config = dict(
    num_hidden_layers=14,
    n_experts=4,
    experts_per_token=1,
    d_expert=176,
    d_shared_expert=0,
    hidden_act='swiglu',
    balance_bias=False,
    init_std_router=0.00781,
    lr_router=0.00186,
    vocab_size=8192,
    tie_word_embeddings=False,
    max_seq_len=1024,
    dataset='wikipedia_en',
)
Below are experts of layer 5 (counted from 0) of a mixture-of-experts language model. Rows are named router (the router's row for the expert), gate (a neuron's input weights, with its number), up (a neuron's input weights, with its number) and show model dimensions 0-127. Each number is 500 + 40 x the weight over its row's rms, rounded and kept within 0 to 999. Numbers have three digits each.
Before each expert's rows: "gets" lists some tokens that make up at least twice as much of what it gets as of all text. This comes from a sample of Wikipedia text that the model never trained on. Tokens count by the router's weight.

# expert 0
gets: ".", " (", " \"", " a", " he", " He"
router:549460508460563490478507493546592528533495502481450563466481585578514569527564483476464474499506551446472465525476578476415502505525431470528508512497535545505509477495441440486486570521480541531520497394453555512488458522465498476542528522436510571477462518473530506470458481469525505488554525500534460532452547451569525579559509491493481509463466537545513465445487484527584475435452
gate0:515571527546578512547506527581497449495454531489448480437517433504592457518516446469452523543455509469494515539519513571467551487511424571548553484537474433518542479472413439489429496482539471480492489488422440528520549449529563501481505464439597561485531472524528509473543525516442478484517491526552500474479481473453550524508528506529526518465455454474498516491495468552518484521409
up0:553417488450446497445420449457479462547482480486542477549482512494450521506486579429488457523506454519478525536487504471476473524430491446523468490493519539491473431557491472498434516551488447530473492521513453526528496547498489501488485471523420510515489538472490522504517519449603452504467516465482437477508446576491439518501519555460495570325546501516485511514494550454502529469557
gate1:591452518452492510541549556422522516498558466467514384460492562509469543489492527538552525527426523509513527570474535478547531469513492461537491563540482479478487507532499439543477508438524528546446557509560525496536487524496496551522543518476480548570522527500505496501542461485551490519521456544493500466403472410538484568448455479559501456394513485546519504473437524462523476507440
up1:500430429555505500454471562486443490496471413519493407448513530456490540511552466499546506479417502515528509529557427414484512479487454464504506553514466476477576465517514497516470542486627514503552486498504468560514448476431440539456519554419477467524473499526503492470479502462541496501498480477575554458525498457529502532421518499604524495454520541518461541454461492501493475543507
gate2:484499503490459555501465545449533470460574476499524460493547424499582459499549520523499536517519441499453469528519533479461483531502458499541503515614461549480477440546485496445552549422459466504515502465421550455524505491513554451516463520486553508574466422505512558421439471430511469492526438538554451587576471538559485504539513497536507477446486471501487535471488437487520531472501
up2:516511467501525435522401574483579533440426494539504425459533503520464507560505499449466541475531576484473451474530531510510459511504532500448492465473491499482431554533554453540523438507483486529458546480504530542490489512566563604469545468507549449505499426424483488538514520479467514444478418477520520430509495516483567508556547532495535542517513480521453521482454475460474531581560
gate3:511438465530494543600498462487558553485548479540538477470483486512480476544495589507440483498546492522540502536505470521465560542494544526587513509498530449468453445482443412467488510434433472532455569464525508494522423522520465430480573536435588489499568500476481534512526494478442479508536514472459506509530528538501538517530469550527491503447557542506519499405499542472522567491585
up3:527543546488517488434577523433507438506423507528553435486521473449478499473445434530462529482510515503508463436470442571453479541492479455465485524524537582419519474474549525507549493585491469438537514534439502443483450428456480555465459531536440505480405511518567542440534474504576510539465533496471473518503485506545503513484487468491516482540505456451446462571475527528485449534523
gate4:567536532489496486575496462504526399524501462478427479494476533524494517553522583494472550496516439476537453558504544516482571407503544529515460454551447582489460496488528455457464541513556480512480503490489438538478519437512499547550502579520527438513483530576450545467558551495448495523517463472473543517437515516461573529436466489507484542557515524535503470499532538529572531530429
up4:556480516488504450502469438484506452506482490537457406516530506522419493503432535486452546458515541472525411477478389516507479446446603496493506562507526537488470440493573528482551521470542562516501500465508467537497484574484554479560570506486522458514461544548486502481443551481442508520441480532504515549550497476506485473495509426559523604542491487536578496527536466495556505511478
gate5:477435530490561479475566513535450583465473434558505568480613442479527505495463514450475511523436521514434469463487530478454558544537482513520449467523506436524461511490552517381504506467474550548489476513574504503488529541486450551492460431477509510448479522492561481544438519492518477445511474422587488474479500489487480567466471478488469480475458475524498502471597484485549499543541
up5:514526481537410518490569493453485494502529576524503486484502573553472474499471473442420521450505510499412513516470519453515535510459477418496430476530443540504412606510440501520515556516519485507520577517528475461505520526520541476499430555454430537475574458483529444466520499473547533592581496488457502502528541508539528463547504512494524438489520455477468504537538556500450484465453
gate6:526477542514485540499418571541511515546517509473488515469465572521506515575481469499555564544536437552511443556490523501520526483479514580527437540498527461535517533478568482484455597531532546538525560470516510502540503534430517478560533507513529518488539511481495493414530538555513511482480505470521555392462523469416483560584493493486587478450535455473440507496530520447484565514479
up6:556508497525494515490519428509446517514467494493439448530440484528476491504475572489460479440503487552521521571487494497541455483500455481410552425521520439482512433499483572474528448458542530416531508550528499500516461539558509417463510516481510515559460525570497558490472468558439572473417509532561560469459445446447493517458485485559438559527548541484509483546482513462552466533518
gate7:426493480437579470485545515465454463509511500488493469484541515516581497489489505515454484562410513511477549504491501502468477542371556465500413462528504482541471463484529533569360515442454494538515447501504420531444522480484463527525495550440496522487476428488453427465502528443515471455477495534560537511490488477461561503523483513487521511515494499483485534396499520483436503535481
up7:529499565457496500447502530490524492349544538499549473445462517491483479557446490528538526511467483471449549558446519534489481458499420515558451467498444517476443516437525445522468481518492439479528481473461431564408527604493429516515538457515518495537459451516507473536533434453489514516521488573456507492492487497482483589503542512494461489503473463450531546450492519509435561510518

# expert 3
gets: "\n", "-", ",", "\n\n", "=", "|"
router:435510530449365496468591512441447532427470490551552452494472530498500434463397446524558448430485474428484497529432488456553541539520494513540460548550459437514532517493505556515478506471509488551469538480525456498491556481529520501451544530496467445504549483486480518501470438452482482582515476565486454471477497484433549458503548542505487522516534479521499546499534546527453512486463
gate0:466526444479529518551533427461529530609517452480464405535473488461513545520515492490416446539516572488474527471518471491472541523491427512572591512564435494508492508388488515507457544516541542469505518440513434496477516490549448519523386495501505543487476469533527519474504518517417527542458465486494531515443471505508543512515430490455425488504501537551563501476458524512497517533477
up0:499514512478456522466506506526490476475532505502476509461581523427453460482434414532496539538533533495490488418543528463484571526425527437479499447512428467527473524608529454512479497461508538534499491535565531526524454524469484527451511444556482517522483441571439500483434408454561470492496525454519538591437540520425476506508483467502424539516455481500487479491514438478473513566486
gate1:537482514509513491513524506461606484518596456508481526382505518470416407453464480501542443566532474481525409533401448546521451446498475494487418491516524543439565515512504515470514550525512542518517565516462479529503467486455440477533463549558497470554489508520482564504534489487523529535559500509482506502445549491511525502466548448466512522485464546485478548600487539512520506492469
up1:493513516488474463558435439464496492554412502527557509588561476483518524500505496508529480526515504447536564496483440507521515563459468582462542576493526438532525468467458499484437540479539440474491490518449545400539557486463524550482505453409522490564484429501482447559474523526483424545447455515494499454543455536492472499491522523497522512536536565514526496450552477468460509407492
gate2:552482480528480496455521498543442521380518462445427533510464545432443481506558511477443498446499491483557467466527526537468487435501481487527495557520516449415549452470444512533447501538497500485543465424506573549434500573493526442484506453484529552455515523568522489447541565499445448568492425506470509536532439505496470444502534492417482491531512478444490459483521512521553530522523
up2:483512478409519461507509486440544555478499484620510492480449472512535483483529517511540444474504459483492478472483527558442576556524478491512530483526514546497454502490551576569529598486521487472519517531557464515491510487473572560474491414531498461511532496504524445444486506533527449453420472480479501488434434511400491584495502482450418523440506498485574462464517445525491475487463
gate3:450533528490516562549533503493513493487510508566490500546523549525480520493492499571552475495469468446467483479458433429558538469496492567489410424458436605522475504485496521501508437609520460534431517426553577466517528451519411537534452519513589534485492441512477485511466450470462486505555490524491480522487495503492526476474435522472508553511546554568516463504493514458544533444505
up3:491478490430452454582449452496506521465477567361577419490475528514526545516515508514511533497438468429536485469528552467476535481512449476529548566524495489474553464465503518512577504447506555493472534604477413570448456484555525507465556533450501514506489532512472532556502464456468488490547541484531500503457470513454479463503572415527512482495518427501531492471529520492525494482523
gate4:423553476487482527479514463456512462566490491452490510499514499515520476500583514558486424510503507489566462500522460464482486483472458532592480462490498469472489457435466578545521547545561420505533506573486513453531513527501490471652493497534455493520499479536476493536466537483456546480502562474505516505519471397547471426481443516430496508448581487425483439486521499540455495510522
up4:482507555474555622504542543517549517534496458469562481524484400468500552468592554514480459490480541512516528478491481559532470526482548543470541473521466558519548465492471499503461496529518507464481537503541523496490562520547482529514519483496533518443591523527512555397522508481479494491421554497444494563509507486536452522470564551501501375517498516480442455468504530452469460432556
gate5:496521480537544465493505498514566540483519457526495541443506473571540523427519569509507463489432551515470546590513497449495484464506459640501521489528545504550549446432573453503417527471504460523477441462473509482468536486517502492560519540499541483505483520479519490456532399463472519492553484523510481482433524439580485531530536509546554535460504499551464439511507459586504430507501
up5:523487517538507529443524524523507483518473508544571518502463460468448482561544552518470464464510498510435574467493539482472565471452469578535503483507471501515549423446556527557441562558532553511489462495475565530484474527475410510537537527464492522493486511478478483466581476542432479543512582498509568457536502408541444498517439556550458489494474510493485416442534490561511484544429
gate6:496485516510504429492488370474542490524484505515562568462524567498521475509536463488509505510511611481568548462505474439498530546526452579465516463480483473512486439498509590505494472508498599509556513556450479495513525503515520403561464496454493508472486568511518472559556555428532498445444545516466506558500526441462547538467516491484460461479495466498503524446516555485539560522447
up6:519510518610434447493496522414562465481449462484499552490496591428481466507450539450433495555484522528553471499583485508471484512467477474425486529404430512470534513491546508507488540510549555505513511484519454558555485503481533435469494482524439427566497505525494491518505470500517464485502520497460510499497460501464505518479442494494382495419530456485469467570543538520493472488587
gate7:403479554532500453548540550511482517411529483523483515506508503491528491535474542584503499559546571563459477579519542504499515448508459470489446534554413526463468446500521496501498500514503521491530524512562479560514600482447442471511456460525510508468519499454574501470483575421555560549463438537478566487461558547535528534498543501507478482518466489535491547497445520515436424536490
up7:478510484487556510522469408495477565507466515465501582467528446534455468479573417552489503516484447478500462483529504481469575514520447509523507467534537401468491601499496472460424481575543509513585417488550478485529526504529503474503554451465516488437543540534526529519515584465543534509468440516412467448437493515520497480566483490476500562548501493458487534535494482487547501526445

# expert 2
gets: " of", " in", " to", " and", " for", " on"
router:536531515509562560534452523489496533480546466439477486486498477490479507492492499569460561542551536574532507465570483525509447430490520531485503499460505514536466505492557510577563446519471499422499455596501447551527472452546487515482453493582454389519472514514521500532571509538490528386499525440532497467540485534494550457435516498425541482546520509432468491522473535509514439533539
gate0:506465466545473541543517459533572563558496462529536438511507574426519540519497545490560549558476542505535547550542446524585508534470523513501465507514517521528497479537527453519542463496487518501558508522546465460526574471477509478539506480447533442555458489589495443505483562563471507419450459543515606513458535477563541553484513475500488503474414504529450459506551549536541520491449
up0:582490576545506566514515481543499509435474423533463510464491497481459424461511500486591484491537524491476510467514476506462504499549453481458468417490535593456468497519522481450556422504441486535489500542472507449425502494503487502530516484580549490525534559537547484509440497536478571448496520448556466482547552412438484519482441499504572424569446529501479474492525510493546496491454
gate1:469429521483536524566492494525512505561562493558478494494520521477566447460526474411503477543458439520558437484508453491477578463535461483508493551435510455524519450513441419525520515534463533535567511514560452457539338515545459431510504471478463492466542495515582535555462529468463526490440522514556485507492478543469477495453531504535497528508470501516504524559534544507472559492534
up1:417509522467470535577517565513471441532531576571549475492516450446459536537459549464572486522498540508515426494458520423493524468507496450504553516480523531450504465560521527595473550549509605474518496521484485510503473509443469532485441625440458543509506498503559493480576502552547523471452530538513525508500494542489497528467481515497511493497452461514472474470488583536567538490535
gate2:562552541370474560517554479414475394558495511503521490573556492498490530487481512496526475499465456433476482514445527498534524547550485545460522447518476492490552454441523458502519590532435498512520476521555543453530460571531484549481467524545536495500543431540463426492534510526506510489544555463516506477472554473544432514483510569547483434507486470444506472528528474534488464528455
up2:488512465539529453526526474470500523451437465544463578473560455525558423483520464423492521434511465441487563452463483555490439501521548493490565468387451461487475533574526458467560485503525494428529462478489479540523516518514516539441571540461513535530507462475467544495511483501561499573446460521524473518490477553531544512499499468469611476477463551540457514515500437548486502483566
gate3:452486532530488467571511479580446467486461436497533436535535493519564486463521511517456494482450579509519527526473497536408444487475480469462508512428538412459492431411484485545476436545399498533494470513516560579488473452406461525534527508546447479524501482517544500506500517511514449519512519478479576487576535516514489480420522473557479576528472551470493475486508519491530479525449
up3:503479461483535503529506459459486503464500507466429525478514442603396483537494568480469482493458490421484528522552454480480518554510475568495528440510456500452494489549507553435511500594510464495452458531492529486495566495493523525557554502507522521499476462532500520496569511568483417477407456559539493476460560520434503515507546484434461471522439467494494579501598504487451451498473
gate4:547482474533469471441501580538523515560582443504507534506539587523573491441540509405550487519516466549464524487546438570581525501478491486524505545470504471474504510483497569517483531511522471514513447516526476507521499529467464577528482490524486497519460505558470455464485555548435448469456498490460537515506482578454537508443493579582474507491429580555509523465440531491510440473568
up4:514565479483495516465477522518483469426565498522472508453543428493563523400428495480455439510428468484545444513488497548473442437487456449448445597502463516464483580487426442465541476467515467519533440480488509502497442460530470479440465541420561507531495517530522482510431535498491505510485533520533504535581493495456556494439486497506503525593455520535511447514545522511482443488464
gate5:554521462483465520502438538492470568500525569488482504507521460489482474586512508530422560495454474526483409530494510492481559466433508503490476548550415492449490525539529531401492510432452468519499599560573461479514456463502516482490440516479527512524495521476486510546443459559499495531475545518509462532542561473576497428488488452489574510536501478449545444560403511519542502483506
up5:557501467510433416529477424474520522513544434462527525465495438527567515483517499502540550466508529522478483527561478575507469543481509511536429543539477492532525462509558435465589510514504561530439445528505543509545519524515471464482589525431499509554520533522483538502493543500532448452485471485495514639530480496527542464530548527516546504526572443448424490487505537454524565462484
gate6:443446526508491507420490468510505511483494554519503531465484533469512478512495564555455446542560494505435522462472557514481445488485535510468492441454481528444525471489484539481527460601552556564458502518545540484467543462465484528416428439496483553428484487439549490470525469539510388491483452412474423520436445456450471531464470483527458522462550504522474535480446519498477553487465
up6:457506576453514477492513491470465516476483479529498522529527509504512464431463426539467597478484481571487512548478494486505519472436552570492471567508564506503509518500521501493463513421446516488487556523438471514497512452527511606520461513474489485506509538454523458499481494467427582434451477566472536456551501486441531468573481521541518567467479538515522472394570486600527534530456
gate7:571564497530488494495629491487474475593615489487439504470506485499526517435424497503534489512468546554527488537512537512494511490541460458491470452526465515451459464479525516572501501433475513520545529519524466585450486526544475502499433451510597531411544513531432421514494502503497539491512537464504462491499458464553531485536472533509508522543461530433517448467516500576519560538501
up7:500425529504538491487519515521487530494459508494497434483477531454475512515531524490478486469505463532461478485509504480442523546562519463439557465413554465502545451518504466535443458477560484536524496505484518479523433584525461434531503528368447581454460502455520390460553535575506506447462513511571479521481439497459463524521512482499543493443511569499487597443539503521514474535540